Experts of a small language model: 114M parameters, 32 experts in each of 13 layers.
Below are experts of layer 7 (counted from 0) of a mixture-of-experts language model. Rows are named router (the router's row for the expert), down (a neuron's output weights, with its number) and show model dimensions 0-255. Each number is 128 + 32 x the weight over its row's rms, rounded and kept within 0 to 255.
Before each expert's rows: a language model's description of what the expert responds to. This comes from a sample of Wikipedia text that the model never trained on.

# expert 16
Description: Weakly unified: word-final pieces in lists and units such as min, per, sq, plus suffixes like et in quetiapine and er, in singer.
router [ 89 113 106  87 157 118  93 165 109 115 168 153 119 112  91 119 157 142 178 148  82 148 157 160 168 167 112  90 100  55  79 118  72 146 149 165 164 162 149 121 151 139  96 145 110 121  77 123 155 152 133  88 156 116 120 175  69 104 154  96 150 111 107  97 151 112  88  96  99  87 161 131  91 170  87 161 158 126  84 119 108 131 134 166 103 157 133 156 167 117 123  86 165 152 146 171 114  84 142 112 152 143 128 139 175 124 147 107  37 126 103 169 160 164  98 123 139 143 149 215 151  94 110  97 177 119 100 164 152 172  93 103 103 160 117 121 145 143  92  98 177 158 180 136 160 109 163  91 157  96 157 113 161 155  87 156  75 174 117 181 102  93 151 158 186 163 142 100 119 144  99 104 101 133  82 143  90 111 117 112 141 108 158 164  96 130 128 155  77 160  90 116 135 117  98 125  71  97 129 164 105  92  92  92 170 155 161 135 102 178 171 149 118  95 124 157 138  56 124 111  56 131  69  86 102  45 140  52 145 140 166  98 141 115 103 122 139 117 153 167 151 118 148 154 103 146 160 131 106 198 198 158 141 189 156 105]
down0 [105  90  82 102 176 149  81 126 136 128 164 120 186 166 116 103 138  95 137 140 123 118 170  77  63  62 109 156 159  97 180 188  88 145 129 174  80  98 120 132  93 109 154 205 108 120 155 191 130 146 118  92 125 153 100 135 137 182 152 132 160 111 165 121 132 149 124  69  99 133 138 160 139 116 173 147 146 103 167 103 113 171  69 204 138 106 199 150 108  61  79  70 137 158  99 205  48 146 144 189 158 155 141 139 110 136  65 151 126 136 180 108  86 134 110  85  87 180  89 143  99 172 135  93 178 131 133 189 119 124 161  64 135 115  82  81 167 167 168 133 136  77 163 113  99 165 124  93  83 124 137 159 154 172 100 131  96 132 132 122 118 141 137 105 161 100 169 108 136  62  72 104 117 110 174 100 152 151 100  95 107 144 168 127 143 123 153  42 126 173 160 153  88 118  95 109  92 150  93 155 102 143  94 117 133 111 103 122 149 135 131 137 101 148 141 122 137 170 133 166 112 120 138  72  89 113 138 100 121 165  91 173 128 120 122 110 147 157 163 169 105 168 137 120 139 143 178 115 131 104 134 149  84 111 104 124]

# expert 5
Description: Line breaks after section headings, plus clause-ending commas, periods and "and" in prose, and some abstract nouns such as space, test, interest.
router [ 85 140 126  90 156 110  78 155 110  97 180 223 212 127  94  54 165 159 163 133  88  92 184 144 169 153 153  86  91 150 119 106 178 143 149 150 168 163 123 187 187 162 132  96  63 127 113 100 160 160 143  97 171  90 136 170 126 105 146 101  92  96 102 110 159 155 111  76 118  96 151 163  83 114 124 170 147 108 145 131 127 135 133 109 120 136 153 162 171 107 105 121 179 140  88  80 101 168 122 176 139 121 125 162 126 103 169  97  82 106 130 118 163 163  92 133 162 155 168 169 152  75  90 150 116 124 129 166 186 160 106  78  98 161 147  93 145 152  92 105 133 165  76 152 167  99 144  94 172  97 155 119 153  71  89 158  96 115  98 146  96  92 106 148 164 176 153 101  42  67  94  91 111 153  84 178 105 113 121  75  89  89 160 126 122 114 113 155 142  72  86 135 148 127  91 139 102  95 107 164 147 145  83 103 146 133 170 108 106 148 166 157 111  90 136 153 100 173 126 156 125 111 118  83 145 149 144  98  92 144 146 153 146  91 100 120 174 115  60 158 148 118 103 139 110  97 145 152  87 138 175 121 172 114 163 140]
down1 [190  82 116 113 149 124 108 111 109 148 116 166 140  92 129 100 109 125 106 118 146 101 149 117 128  94 120 138 114 182 132 174 146 132  85 162 132 176  62 119 107  72 195  98 130 144 131 167 118 141  85  92 110 168  67  75 107 159 168  96 125 174 174 136 134 191 127 142  92 124 163 136 133 122  96  59  60  96 182 118 118 133 150 133 122 125 131 101 166 183 116 129  81  50 160  71 163 134 123 107 106  93 108 105 149  64 137 142 160  84 162 134  85 142 134 187 147 137 111  92 146  98 141 149 139 148 103 117 119 135 122  97 148 131 178 130 137 123 115 166 138 116 112 109 104  61 132  94 123 146 105  83 107 141 124 121 112 145 127 113  66 169 120 121 171 126  92  94 121 115 194 125  44 144 162 139  90 121 193 101 126  93 147 161 162 148 194 156 136 138 157  78 173 119 141 150  53 111 108 127 160 189 174 204 182 159 124 185 152  98 123 139 160 142 105 192  80  90  80 147 134  92 122 127  97 113 147  80 132 210 157 175  97 114 108  97 157 122  82 119 198 146 109 119 116 140 171 111 170 107 113 107 111 124 155 103]

# expert 6
Description: And or a joining descriptors in short definitions (playwright and scriptwriter), sentence-final nouns like games., team., and taxonomy fields like Binomial name:.
router [ 88 114 154  97  64 106  85 169  98 128 181 178 159  93 104 110 143 155 170 124  84 150 173 148 172 167 168  83  86 138 155 142  94 151 173 174 149 171  79 119 173 140 101 111 130  96  93 126 155  96 169  75 167 101 112 165 130 100 142 120  81 103  90 117 164 119  87  83 103  85 155 122  85 158  88 169 150 154 115 117  89 192 124 104  92 142 128  72 166  96  57 152 157 187 148  99 101 111 134 126 141 125  91 154 149 109 163  95 133 168 149 163 168 152  90  90 157 154 166 130 162  90  96 124 106 178 142 169 161 165  97 121 100 161 108 101 159 121  97  96 144 167 198 152 158 118 144  95 163  85 161 107 159  82  97 169  70 122 105 133  93  89 121 168 142 164 138  95  92 101  87  95 110 150 101 147  62  98 110 173 129 115 176 105  63 108 146 157 145 110  82  87 164 108  98 130 145  99  96 157  70 119  73  96  64 160 173  79 115 155 175 117 109  91 110 118 119 169 166 160 162 141 146  88 125 127 129 114 127 160 155 111 147 116  87 152 154  88 171 174 120 125 183 153 108 156 142 103  97 150 160 123 153  96 164 114]
down1 [ 83 160  82 115  84 107 123  94 151 130 216 110 130  58 114  88 103 139 126 156 136 109 104 128 117 162 127 171 148 154 177 110 133 147 109 103  93 131 193 146 170 114  69 121  64 128 116 111  99  82  66 111 129 160 121 117 128  88 127  96 163 128 130 117  99 105 214 103 103 167 171 171 113 183 136 144 135 161 125 110  95 121 169 131  86 185 150 140 166 205 172 149 108 101 110 162 100 119 125 115 115 121 116  89  77 122 130 131 175 121 116 111 110  38 134 110 148 156 181 137 130 186 105 158 189  93 124 157 104 140 126  65 164 109 118  98  91 135 160 133 150 107 152 205  16 126 130 137 160 106 109 112 153  97 144 112 126 180  89 116 129 121 122 157 142 188 158 135 143 109 191 173 161  84 171 100 126 123 162 114 143 156  64  83 126 143  93 110 147 159 159 126 159 145 135 107 157 133 132 116 144 117  84 118 101 178 108 132 136 165 101 138 124 187 120 165  91 130  98  97  97  81 122 189 151 144 110 119 110 118 152 144  99 110 163 181  67 118 150 119 131 141  97 127 188 140 123 154  61 120 193 164  97 151 105  94]

# expert 28
Description: Match scores like 0–0 and 1–2 in results grids, and the first word of entries in lists and names.
router [ 81 112 106  93  97 108  76 169  78  99 168 129 117 107  92  72 170 156 175 135  83 174 174 153 184 173 124  88  91 181 131 145 108 138 155 168 115 161 169 126 191 159 100 106 138 144  73  56 152 120 149  89 159 154  87 157 129  88 147 107 102  89  89 138 159  91 125  86 113  97 166 163  84 123  80 168 154 164 111 102 114 144 122 130  90 161 172 125 180 123  98 124 171 175 125 134 103  95 109 130 142  99  78 146 164 103 161 104  85 136 107 167 164 159  95  97 158 160 163  90 173  94  88 148 116 160 147 164 161 167  95 110 108 179 131 123 165 136  87  97 139 183 142 165 149 120 126  93 159  93 168  98 160 128  83 169  87 156  93 182  90  93  96 191 121 160 152  93  87 111  96  92 106 136  83  79  77 109 128 155 107  94 163 104  99 118 174 158 118 189  88  86 147 131 101 145  78  95  70 160 126 138  90  81 103 146 171 108 145 159 176 161 121  99 144 135 132 127 134 155 129 128 145  92 130 107 144  78 130 137 164 175 151 112  91 124 140  98 141 161 131 126 196 156  76 132 161 141 159 185  91 100  98 102 154 113]
down1 [143 117 147 162 112 110  94 175 149  96 130 148 104 189  97 119 149 125 129 124 129 175  94 150  85 155 193 152 162 134  68  58 173 145 175  77 136 116 150 125 134 135 155 168 163  98 131 111 166  75 133 162 122  92 207 135 108 142 188 119 114 157 154 129 160  95  81 145  82 173 155  53 128  97 101 169 122 106 114 101 107 131 113  89 154 163  96 109 122 119 153 141  96 113  98 127 147 168  66 118 135 127 127 118 124 161 103 128  92 180 168 157 145 136 222 120 106 125 135 166 119 140 143 130 156  76 131 140  97  47  96 112 113 145  94 146 129 119 139 120  70 101 160 116  97 127 130 140 206  94 161  75 140 115 123  67  89  92 110 132 116 100  65 122 151 140 103 133 119  96 135 131 170 148 139 117 144 178 120 177 163 199 133 144 115 174  86  89 102 163  92  94 136 135 145 207 142  81 167  98 148 121 131 152 124 160 162 135 132  81 111 125 135  91  85 112  66 178 116 142 151 150 141 184  96  85 113 110 128 200 109 117  70  85 111 116 122 141 127 157 109 212 187 167 196 112 126 146 106 103  87 122 158 115  94 106]

# expert 12
Description: Pipe separators and small digits in sports or statistics tables, plus pieces of uppercase acronyms and initials such as SP, IN, MF, M.
router [ 90 117 125  93 152 124  86 155  90 208 160 135 113 111 113  69 148 144 162 109  74 153 144 175 145 147 157  98  96  41 187 160  78 173 153 134  93 163 202  96 189 153  77  99 127 164 123  70 152 173 130  98 149 115 102 168 152 105 172  95 112 111  92 130 143 101 118  96 107  90 145 198  99 116 101 158 168 130 167 106  93  83 159 152 127  61 105 142  89 123 124 177 146 152 172  87 115 216 163 139 140 107 133 145  71 101 124 109 134  93 191 130 150 159  89 147 160 144 157 145 138 104 115 142 136  97 131 162 151 157 115  94  95 164 131 137 144  69 104 125 124 161 187 127 139  96 117 104 160  76 147 152 156 190 118 165 101 132 130 194 109 125 147 129 174 168 142  94 165 167  94 101  94 147  74 136 101 109 114 113 113 109 175 155 107 125 158 148 183  87  81  49 179 120 120 157 118  97 124 157 110 111  98 130 129 148 162 131 115 157 159 142 115  93 154 119  91  78 124 111 133 141 194  84 132  64 160 125  57 159 153  86 149 105 100 112 140  97 141 133 167 104 140 141 114 140 115  97 105 155 152 133 167  88 171 143]
down0 [ 91  99 189 130 116 130 142  97 117 146 180 134 125 139 152 173 165  96 123 144 169  71 170 114 172 143  77 157 102 140  96 127  86 144  98 164  85  80  77 132 166 188 120  96 146 127 132 127  74 138  76 109 169 111  84 101 151 104 123 122 156  95 174 111  93 128 121 166 107  97  72 108 163 106 129 152 122 134  84  78 128 138 124 111 159 169 115 171  95 124 134 106 125 138 167 110 162 106  86  89 145 184 118 141 101 152 122 133 118 135 131 188 112 111 129 159 110 168 106 142 162 105 157 157 145 115  66 141 146 121  59 138 107  80 129 129 102 101  39 183 117 194 147 153 173 105 133 136  88  71 138 147 144 152 138 123 165 128  84 116 144 141 118 155  96 151 177 117 123 106 130 171 144 179 145 124  80 165 102 192 169 148 148  84  79 128 123 125 185 150 127 160 134 126 172 149 109 144 210 160 122 106 128 129  60  99 153 203 118 139 151 106 189 120  76 143 125  98 158  36 107 159 177  71 146 133  85 171 111 114  80  99 172  73 161  98  99 159 110 140 215  95 124  96 118 139 120 122  66 137 121  96 132 140 118 116]

# expert 11
Description: Inflectional and derivational word endings such as -ed, -ing, -ated, -ized, -able, often completing verbs in running prose (Removing, imposed, intertwined).
router [ 76 131 123 104  87  82  96 126 114 162 152 157 162 141  88 124 126 145 168 148 111 159 119 209 155 163  86  91 121 121 136 125 159 137 142 127 107 135 163 113  92 133 126 162 158 120 125 157 160 122 137 105 114 120 105 155 200 112 156 135 122  90  62 154 199 135 126  97 113  99 141 174  91 129 165 212 177 110 126 116 181 130 145 137 111 171 110  86 133  96 174  85 157 103  91 157 124 119 129  92 119 131 140 163 133 137  99  74 150 129 139 109 147 181  89 149 105 176 134 155 165  87 114  95 133 157 104 146 167 120 124  96 124 167 149 161 179 112  90  94  95 170 112 125 142 109 117  73 154  80 166 146 147 153 115 193  93  84  70 164  80 155 167 116 125 138 146 120 122 129  98  76 119 168 114 137 118 132 129 132  75 140 151 122 117 152 117 225  96  72  99  82  81 121 111 145 157 116 163 198 143 134 122  99 158 149 155 202 136 184 139 168 117  72 161 150 102 103 107 113 140 111 121  80 122  92 131 152 113 137 205 204 172  28  78  97 109 133 117 140 152  73  73 171 136 132 175 164 149  75  95 108 134 114 130  90]
down0 [ 86  97  93 226 131 129  92 157 150 130 115 196 133 134 108 150 118 151 120 138 171 160 100 166 175  70 102 112 116 166 127 153 120 123  95 113  92 113 106 144 143  86 126 135  93 159 146 128 102 140 134 118 113 107 143 183 164 146  39 166 120 118 106 118 124 110 133 172 132 125 119 180 126 124  60 113 104  48 126 141 144 146 143 160 183 133  89 191  99 121 125  98 143 140 119 159 193 125 131 175 129 129  89 149 110 118 124 144 114 126 174 107 102 126 115 127 157 181 117 105 130  81 110 129 134 176  75 107 112 151 115 173  99  91 126  98 158 162 154 168 125 136 114 100 177 116 106 120 134 134 113 109 137  48  75  92 171 176 102 167  82 130  86 160  67 189  59 131 143 124 197 121 136 124 138  83 162 101 155 168 108  96 142 115 111 178  97  96 141 168 106 150 134 154 149 137 104  80 151 113 123 156  86 136  98 100 150 149 134  71 215 212 115  94 118 126  62  79  88 101  73 103 179 136 122  83 102 111 136 117 119 106 160 166 205  82 129 170  96 106 155 134 113 158  99 143 104  97 134 149 182 147 150 171 141  92]

# expert 24
Description: Prepositions following a verb or participle, chiefly to, with, by, from, into, against, through, as in flown to, licensed to, returned to.
router [ 68 105 116 104 164  72  91 148  77 143 157 179 122 107 110 107 146 147 173 167  94 133 130 191 138 138 125 107  65 111 112  87  95 151 159 123  94 144 145 117 178 168 133 182 108 146 131 158 124 108 132  90 162 150 100 179 104 101 139  86 106  98  79  83 149 185 129 105 111 105 166 139 105 104 168 135 175 116 113  80 110 167 106 119 109 112 130 108 142 172  87 114 168 167 142 168 125 105  84 169 126 140  98 165 117 130 114  32 154 140 125 129 177 149  81 103 164 180 149 186 158  95 117 126 106 144 145 152 153 198 108 111 108 157 166 121 129 196 101  84 172 166 156 152 181 147 129  77 163 111 188  94 138 112  79 146  86 113 100 129  71  70  99 117 128 151 157  92 147 174  80  79  86 176 118 115 122 104 109 124 136 123 150 123 168 137 168 193 100 102 107  93 179 128  66 160 168  72  98 144 152 120  92 121 120 110 159  63 105 153 139 110 144  97 187 148 137 124 123 134 135 117 140  65 102 112 138 130 144 136 181 162 137  63 103 161 124 112 131 162  73 115 175 218 130 167 128 145 147  86 143 148 125 115 158 155]
down0 [144 152 145 215 109 128 127 137 177 115 135 110 115 125  76  95 165 137 102 155 129  87 119 133 128 127 185 171 148 196  88 106 139  83 116 147 181 182 147 105 138 172 142  63 140 126 109 178 100  99  96 148 176 131 165 103 138  89 105 144 106 155 122  93  74  64 134 113 144 143 137 102 118 110  96 126 125 156 125 104 124 134 196 160 159 128  51 136 129  89  86 127 161 150 124  89 103 165 149  70  75 142  92 152  84 153  58 140 206  85 106  97 121 145 153 148 130  76 107 133 119 183 122 123  89 128 132 114 129 126 141 111 161 162  99 175 130 170 154 168 127 192  75 129 143 188  49 121 150 109 173  65 109 170  71 108 209 157 164 139 195 110 132 122 116 160 107  54  84 165 181 129 124  78 132 111 139 150 133 118 203  69 124 107 123 159  79 149 167 109 115 117 102 147 107 124 104  75  98  82 118 150 145  94  95 111 102 123 119 115 110 114 119 154 155 111 116 139 152 123 146 118  93 107 100 103 150 103 158 158 128 184 134 149 105 128 166 139 136 110 112 123 163 136  79 164 219 128 134 137 146  95 116  86 111 136]

# expert 17
Description: Line breaks and pipes closing list or table entries, like species taxonomy boxes, infobox fields, track lists; also years such as 2012.
router [ 80 134 103  98  70 100  80 177  95 152 167 168 155 111  98 133 163 162 177 104  88 142 179 149 178 167 136  80  88 110 147 129  75 140 163 154 144 171 108 158 195 118 122  62 119 135  92 158 173 164 159  85 164 118  89 161 127  86 141 109  71  99  98  95 165  95 125  89 106  93 164 141  87 134  83 161 163 153 151 116 109 109 145 149  93 140 154 157 159 125 141 145 172 185 148 127 108 101 160 166 148 119  80 135 133 113 179 101  92  96 160 184 163 165  91 126 171 156 162 126 174  80  91 133 111  94 141 163 155 167  90 100  92 166 127 130 157 101  86  97  98 177 153 170 155  95 134  96 176  92 149  97 152 114  87 167  72 127  91 173  93  83 113 164 125 185 142  96 106 166  99  86 102 148  98 122  77  93 125 158  99 103 170 123  91 119 205 161 120 146  82 137 146 105  94 138  87  88  91 166  99 115  86  92  95 152 180 133 121 170 174 143 123  88 131 129  97 180 117 159 120 139 143  85  79 130 141 102 126 173 159 142 152 105  88 144 155 114 103 175  99 121 164 147  95 100 156 196 108 117 143  94 123 125 166 141]
down1 [125 109 195 104 111 116 144 157 105 111 123 142 175 122  92 139 103  92 115 145 133  30 163 154 100 120 136 148 176 145 149 135 101 167 146 166 156 147 142 153 144 124  98 121 137  88 103 121 160 164 134  98  36 140 101 156 151 134  97 146 130 126 124  91 115 154 142 161  74 144 181 122  85  92 170 100 176 124 138 121 119 170  78 170 183 128 103 151 128 165 126 148  72 109 122 189 156 196 130 151 171 133  89 174 132 160 116 111 148 138 169  74 128  29 122 135 126 120 138  62 166 112 142 180 109  81  84 115 158 101  95 120 119  63 115  84 147 138 104 142  91 149 108 123  77  85  96  80  70 164 148 109  88 138  83 173 124 166 156  64 126 112 119 116 124 119 157 110 142 116 154 103 139 156 158 120  87 134  95  64 131  98  81 152 112 155 117 129 130 132  80 151  94 105  79 180 142 152 155 114 159 129 118 161 126 185 170 133 142 167  86 199 121 140 137 109 133  96 101 152 100  53 138 121 170 172 149 147 106 122 151 119 130 132 195  47 203 132 137 167  95 153 140 168 122 176  82  97 136  72 123 126 114 151 132 131]

# expert 30
Description: First fragment of a split word starting with consonants, such as coup, cr, bl, cy, rec, Comp, Fergus, sh.
router [ 85 167 176 102  94 113 108 160 106 113 163 182 151  86  81 185 166 159 161 141  89 129 154 157 160 172 148 100  94 105 105 114 110 147 177 150 220 155  78 150 180 176  71 122 153  66 111 123 163  69 146  87 156  92  83 157  75  96 136 107 152 123  88 126 158 166 100 100 105  93 143 116  99 110 147 157 156 140 153 118 119 180 106  90 121 170 161 163  85 102 125 116 153 101 107 117 111 109 143  78 146 167 108 154 140 106 178  99 168 105  34 154 161 160  85  49 148 151 157 119 158  91  92 103 156 103 107 167 154 153 107 103  96 158 159 110 139 162  88 112 150 157 139 132 152 114 174 110 155  99 158 149 165 107 102 153 112 150 117 190  91  87 145 152 116 154 143  95 132 153 103 112 114 167 100  70  98 101 112 117  94 113 158 143  54  71 114 152 153 136  96 119 148  88 110 152 137 105 104 151  94 134  90 106 106 142 165 143 124 154 167  76  98 105 134 147 104 174 128 145  96 134 124  91 150 104 159 171 138  90 161 185 163 116  99  59 150  78 139 168 146 120 145 160  98 190 143 179 132 118 110 127 188  63 154 140]
down1 [145 122 107 134 146 128 198 112 200 113 132 192 136 113  88 111 109 102  60 143 119 158  88 177 131 111 154 169 148 150 120 100 131 106 171 122 125 173 138 121 149 126 121 165 152 171 131 102  56  66  83 144 123 166 165 151  91 148 146 138 165 107 151 135 119 129 129 125 158 160 202 119 123 151 171  89 108  76  65  80  99 127 167  86 102  95 135 119  83 166 114 167  93 152 161  73  98  81 118 105 119  98 156 126 117  88 101  64 170 109  86 149 162 161 142 140 132 109 141 123 157 131 139 109 116 178 137  89 131  84 141 150 149 105 128 170 109  86 187 205 116 133 146 121  91 161 174 146 139 103 150 121 140 201 178 164  88  84  94 135 112  90 104 163 113 117 148 153 140 172 109 125  96 118 144  88 153 170  98 111  95 125 100 157  65  73 132 145 127 134 187 119 140 101 161 124  91 115 127 171 123 187 136  91 100  81 128 132 149 110 127 129 102  80 139 177  85  92 135 143 120 128 104  99 150 107 117 130  87 102 136 100 132  71 172 189 118 134 144  39 179 171 143 148 208 114 136 134  51 183 116 123 133 107  97  67]

# expert 29
Description: Middle syllables of foreign personal names, especially Slavic, South Asian and French, such as Khachanov, Kacper, Kajetan, Panchito.
router [ 95 151 131 120  93 100 138 137 133  98 155 149 136  94  79 175 153 148 186 165 110 125 126 151 160 167  88 122  93 145 206  92 146 128 143 143 167 161 147  71  95 160 117 119 150 127 142 161 111  71 175 125 147 125 130 157 112  72 150 103 116  86  70 122 196 120 123 102 119  92 176 120 132 185  69 148 161 118  74  91 151 160 150 120 108 110 113 191 136  87 120  97 125  77 102  85 137 121 124  97 121 128 126 198 101  98 163  63 173 113 118 114 149 170  81  53 107 182 142 155 176 116 115 151 143 134 130 175 139 153 119  74  75 166 151 131 162  97  84 104 127 137 111 112 160 125  85  81 156 111 134 148 170 108 135 166 138 149 115 153  83 149 132 131 110 121 187  93 139 141 115  85 130 156 116 117 108  79 107 143 110 121 170 161 127 166 135 212 180 112  72 177  81 118 102 182 123 123 168 170 106 147 143 105 113 138 131 164 126 162 163 113 127  99 175 143 148  85 142 113 104  74 163  79 113 109 156 169 145 218 153 106 161  94  75 157 120 101 118 148 150 121  84 141 131 144 155  75 213 158 175  64 154 137 141 133]
down1 [ 92  72 132 168  79 104 114 177 182 143  71 177 166 132 155  64 149 150  87 132 118 173 166 125  98  91 119  87 137 108 153  94 100 155 112  76 145 150 116 188 146  67 118 146 187 131 104 172 108 148 139 152 175  49 107  99 180 120 107  91 188 160 139 141 176  64 125  73 126 100  98 109 149 151 146  94 103 117  82 141 136 118 116 138 129 137 136 133 176 127 163  95 165 129 126 132 111 119 144 128 120 120 136 151 114 106 143  89  90 109 131 159 109 223 122 130 150 166 179  89 162  87 160 152 144 127 112 101 160 143  66 103 136 106 146 190 182 134 122 118 116 146 163 181 152 101 118 100 131  56 151  81  59 148 103 120 150 129  96 186 186 133 119 121 160 169 119 105 122 113 122 142 159 124 196 108 145 108 124 170 152 140 107 147 155 121 113 157 177  44 144  83 137 144  89 115 122 159 176 129 130 141  99 200 111  97 170 130 131 139  91 159 106 135  78 153 143 108  93 146 136 113  99 148 128 134 145 114  82  80 100 106 140 207 174 114 172 137  92 102  78 146 102 128  80  77 105 106 138 107 167 139 128  95 143 203]

# expert 14
Description: Word pieces inside German, Scandinavian and other European names and terms, such as Oberliga, Leipzig, Gündlischwand, Division, der.
router [ 98 160 102  93 180 111  96 149 122  62 155 212 132 120  97 184 156 149 152 157 114 162 133 159 166 163 122 107  94 134  32 101 130 163 122 118 131 139 108  88 115 140 148 130 143  65 129  64 141 102 183 136 189 140 141 152 120 117 146 112 142  81 103 141 139  98 128  94 115  98 165  46 126  95  97 150 159 142 148 118 167 104 139 105 128 122 110  46 109 196 122  47 130 127 138 184  98  87 152 161 121 161 135 154 163  97 130  79  85  87 102 103 150 163  87 132 139 152 154 142 146 123 123 155 120 205 136 154 124 152 113  94  64 154 138 120 165 173  76 104 109 159 177 118 183 120 106  87 154  86 131  85 170  90 125 176 123 153 132  78 119 162 156  53 105 150 135  93 137 138 132 115  81 160  96 145 139  86 136  97  80 116 152 142 213 131 101 138 146 150  94  98 118 130 108 164 131 100 162 171  89 165 139  74 161 173 145 148  99 136 152 166 112 124 190 148 144  98 171 122  49 107 131 114 133 136 176 169 133 191 150  87 158 148  97 104 155 129 107 127 120 100 107 170 108 150 151 160 103 101 130 115 149  84 123 138]
down1 [126  91 135  98 156 131 110 130 103 160 137 144 144 165 116 116  94 134 157 128  95 136 136 143 138 124 160 103 157 135 139 142  64 155 124 123 111 142 149 159 195 123 131 123 141 123 159 148 124 132 150  81 120 121 159 138  83 165 160 222  92  95 147 126  98 172 113  91 121 119  94 117 146  95 165 194 165  81  96 119 136 117 143 144 172 161 148 124 127  64 194 134 159 152 118 162 160 185 165 128 155  85 156 155 162 102 174  49  96 175  89 125  88 205 107 130  89 104 116 121 137 110  86 107 187 142 127 153 133 137 180 173 132  98 103 139 173 130  92 130 175 113 152 116 109 136 119 144 175 132 130 127 109 165 146  82  81 116 144 105 137 142  53 101 209 153 110 159 123 120 111 103 134  90 104 165 118 154  53  59 126  90 117  91  70 100  78 192  81 121  76 155 125 132 155 146 147 141 129 149 174 116 134 156 129 145  88  86 103 151 145 189 124  93 111  93 109 113  82 150 145 134 112  41  83 130 103 128  91 198 182 147 148 111  46 176 130 150 165 122 123 124  99 107 113 123 152 163 132 138 101 127 166 125 225 117]

# expert 31
Description: Family nouns such as brother, sister, children, family, often with a closing period, and other sentence-final words in biographies.
router [ 83 135 136  92  93 105  88 167  96 120 164 109 173 104  75 131 163 156 172 155  82 150 165 157 167 165 106  88  85 168 155 132  94 139 162 164 155 158  89 140 133 133 119 132 121 153 116 114 175 113 136  73 158 137 103 165  93  85 148 104 104  88  96  97 163 150 107  82 101  91 164 128  90 134  80 164 158 156 166 111 132 156 147  86 103  74 118 115 180 123 147 151 172 153 179 105 110 106 143  48 155 113 105 141 115 115 175 101  41  70 114 174 174 162  98 135 157 153 159 122 173  88 102 147 116 129 151 165 166 171 100 105  95 164 159 108 163  76  89  97 127 172 167 168 141 120 107 112 161  91 165  87 147 126  82 167  79 100  99 111 104  68 179 145 133 170 158  91  91  90  89  87 102 159 102 129  84 108 104 161  85 101 163 157 102 111 153 161 159 141  86  48 147 115  92 149 100  92  92 163  98 136 104 101 142 167 171 142  81 162 160 148 118  99 119 129 122 150 141 146  76 110 131  93 139  65 163 107 120  85 175 156 151 102  95 184 178  75 141 162 105 130 134 154 110 140 156 139 120 149 126 138 163 146 180 177]
down1 [115 112 142 174 116 177 173 136 167  60 131 142 122 148 148 125  97 117 135 144  95  91 135 107 174 103 122 101 154 147 122 129 146  99  83 175 217 139 116 164 186  97 139 145 112 119 113 108  60 115  34 121 130 113 140 134 135 103 157 117 120 119 165 101 141  95 159 129 108  98  99  88 130  80 133  43 159 103 117 137 122 110 149 108  68 140 140 136 133 110 127 105 106 172 162 171 139  98 115 121 169 112  91  54 124  99  92 171 163 134 111  80 116  89 137 122 160 150  73 157 175 155 135 191 128 139  79 122 135 115 107 113 103 137 157 172 217 130 116 151 169 102  89  78  80 124 161 143 109 145 199 113  80 116 135 117  86 189 156 180 115  72 159 169 181 143 117 149 137 110 120 144 107 174 155 109 181 153 110 106 100 103 146 144  93 108 104 113  28 101  86 127 124 128 211 136 179 193 172 156 162 177 132  95 148 106 118 124 124 117  58 113 182 170 102 100 142 158 116 134 142  81  84 139 111 172 132 120  94 115 107 137 167  93 112 161 164 137 100 147 117 137 162 175 116 114 162 127 123 121 186 136 128 174 128 142]

# expert 10
Description: Verbs and auxiliaries right after a sentence subject in encyclopedic prose, such as was, is, has, served, became, plus adverbs like often.
router [132 116 150 106 112  88 137 130  80 143 162 135 150 117  93 133 167 119 124 130  75 134 134 208 134 142 106  78 111 138 105  97 133 139 174 156  99 158 152 112 109 194 145 127 148 102 110 136 170 144 155  74 138  98 139 193 168  93 116 126  97 108  96 165 171 112  69  93  76 109 204 133  69  81 187 195 214 120 114 156 125 156 114 146 115 142 156 173 135 101 100 113 132 116  97 144  68 112 105 158 134 125  64 167 138 111 172  81 128 130  94 191 189 175  81 151 126 174 133  98 185  70 108 160 129 152 133 165 154 175  58 122 110 145 152 128 145 156  85 111 101 128 128 135 145 125 138  66 170  97 157 128 183 133 109 124  84 103 110 117  92 105 158 109 112 158 157  51 143 158 107  75 100 139  73 175  71  84  87 158 143 110 141 136 146  74 121 199  98 102 116  89 156 116  84 114 128  75 147 147 184 137  88  96 122 146 136 147  57 150 142 120 131 114 147 141 105 130 115 146 133 136 122  99 150  86 171 133 150 115 169 109 139  65  95 135 147 101 167 175 158  99  82 182 125  96 146 178 141 108 128 149 137 152 147 133]
down0 [172 138 157 144 117 176 135 129  96 152  98 152 120 104  71 120 160 135 151  89 163 134 180 133  76 136  31 135 105  98 137 196 178 131  98 151 146 132 136 130 145 132 123 225  91 152  97 141 113 156 117 147  67 149  73 121 123 125  87  87 130 223  98  59 123 124  83 147 108 102  94 121 112 124 159 130 112  81 154 121 147 187  61 140 120  69 140 130 104 137 103 148 200 142 119 160 167  68 130  90 126  91  78  76 121 142 121 146 109 113 128 164  98  68 173 107 106  95 168 115 130 107 160 120 127 138 104 106 132 167 157 123 125  84 150 147 126 107 176 157 116 160 126 133 193 134 137 129 160 145 125 152 118 116 149 135 106 159 185  74 111  99 129  82 180 150 150 161  87 161 126  93 106 175  75  68 140  92 115  77 160 153  68 139 148  81 138 122 166 130 135  88 117 129 115 113 131 124 166 180 105 116 106 125 169 129 121 135 159 201  73  78 161  96 153 135 116  75  96  96 155 145  91 151 112 183 142 150 186  84 118 165 140 120 197 117 149 115 151 138 106 115 128 187 126 121 135 152 149 143  61 143  74 147 132 142]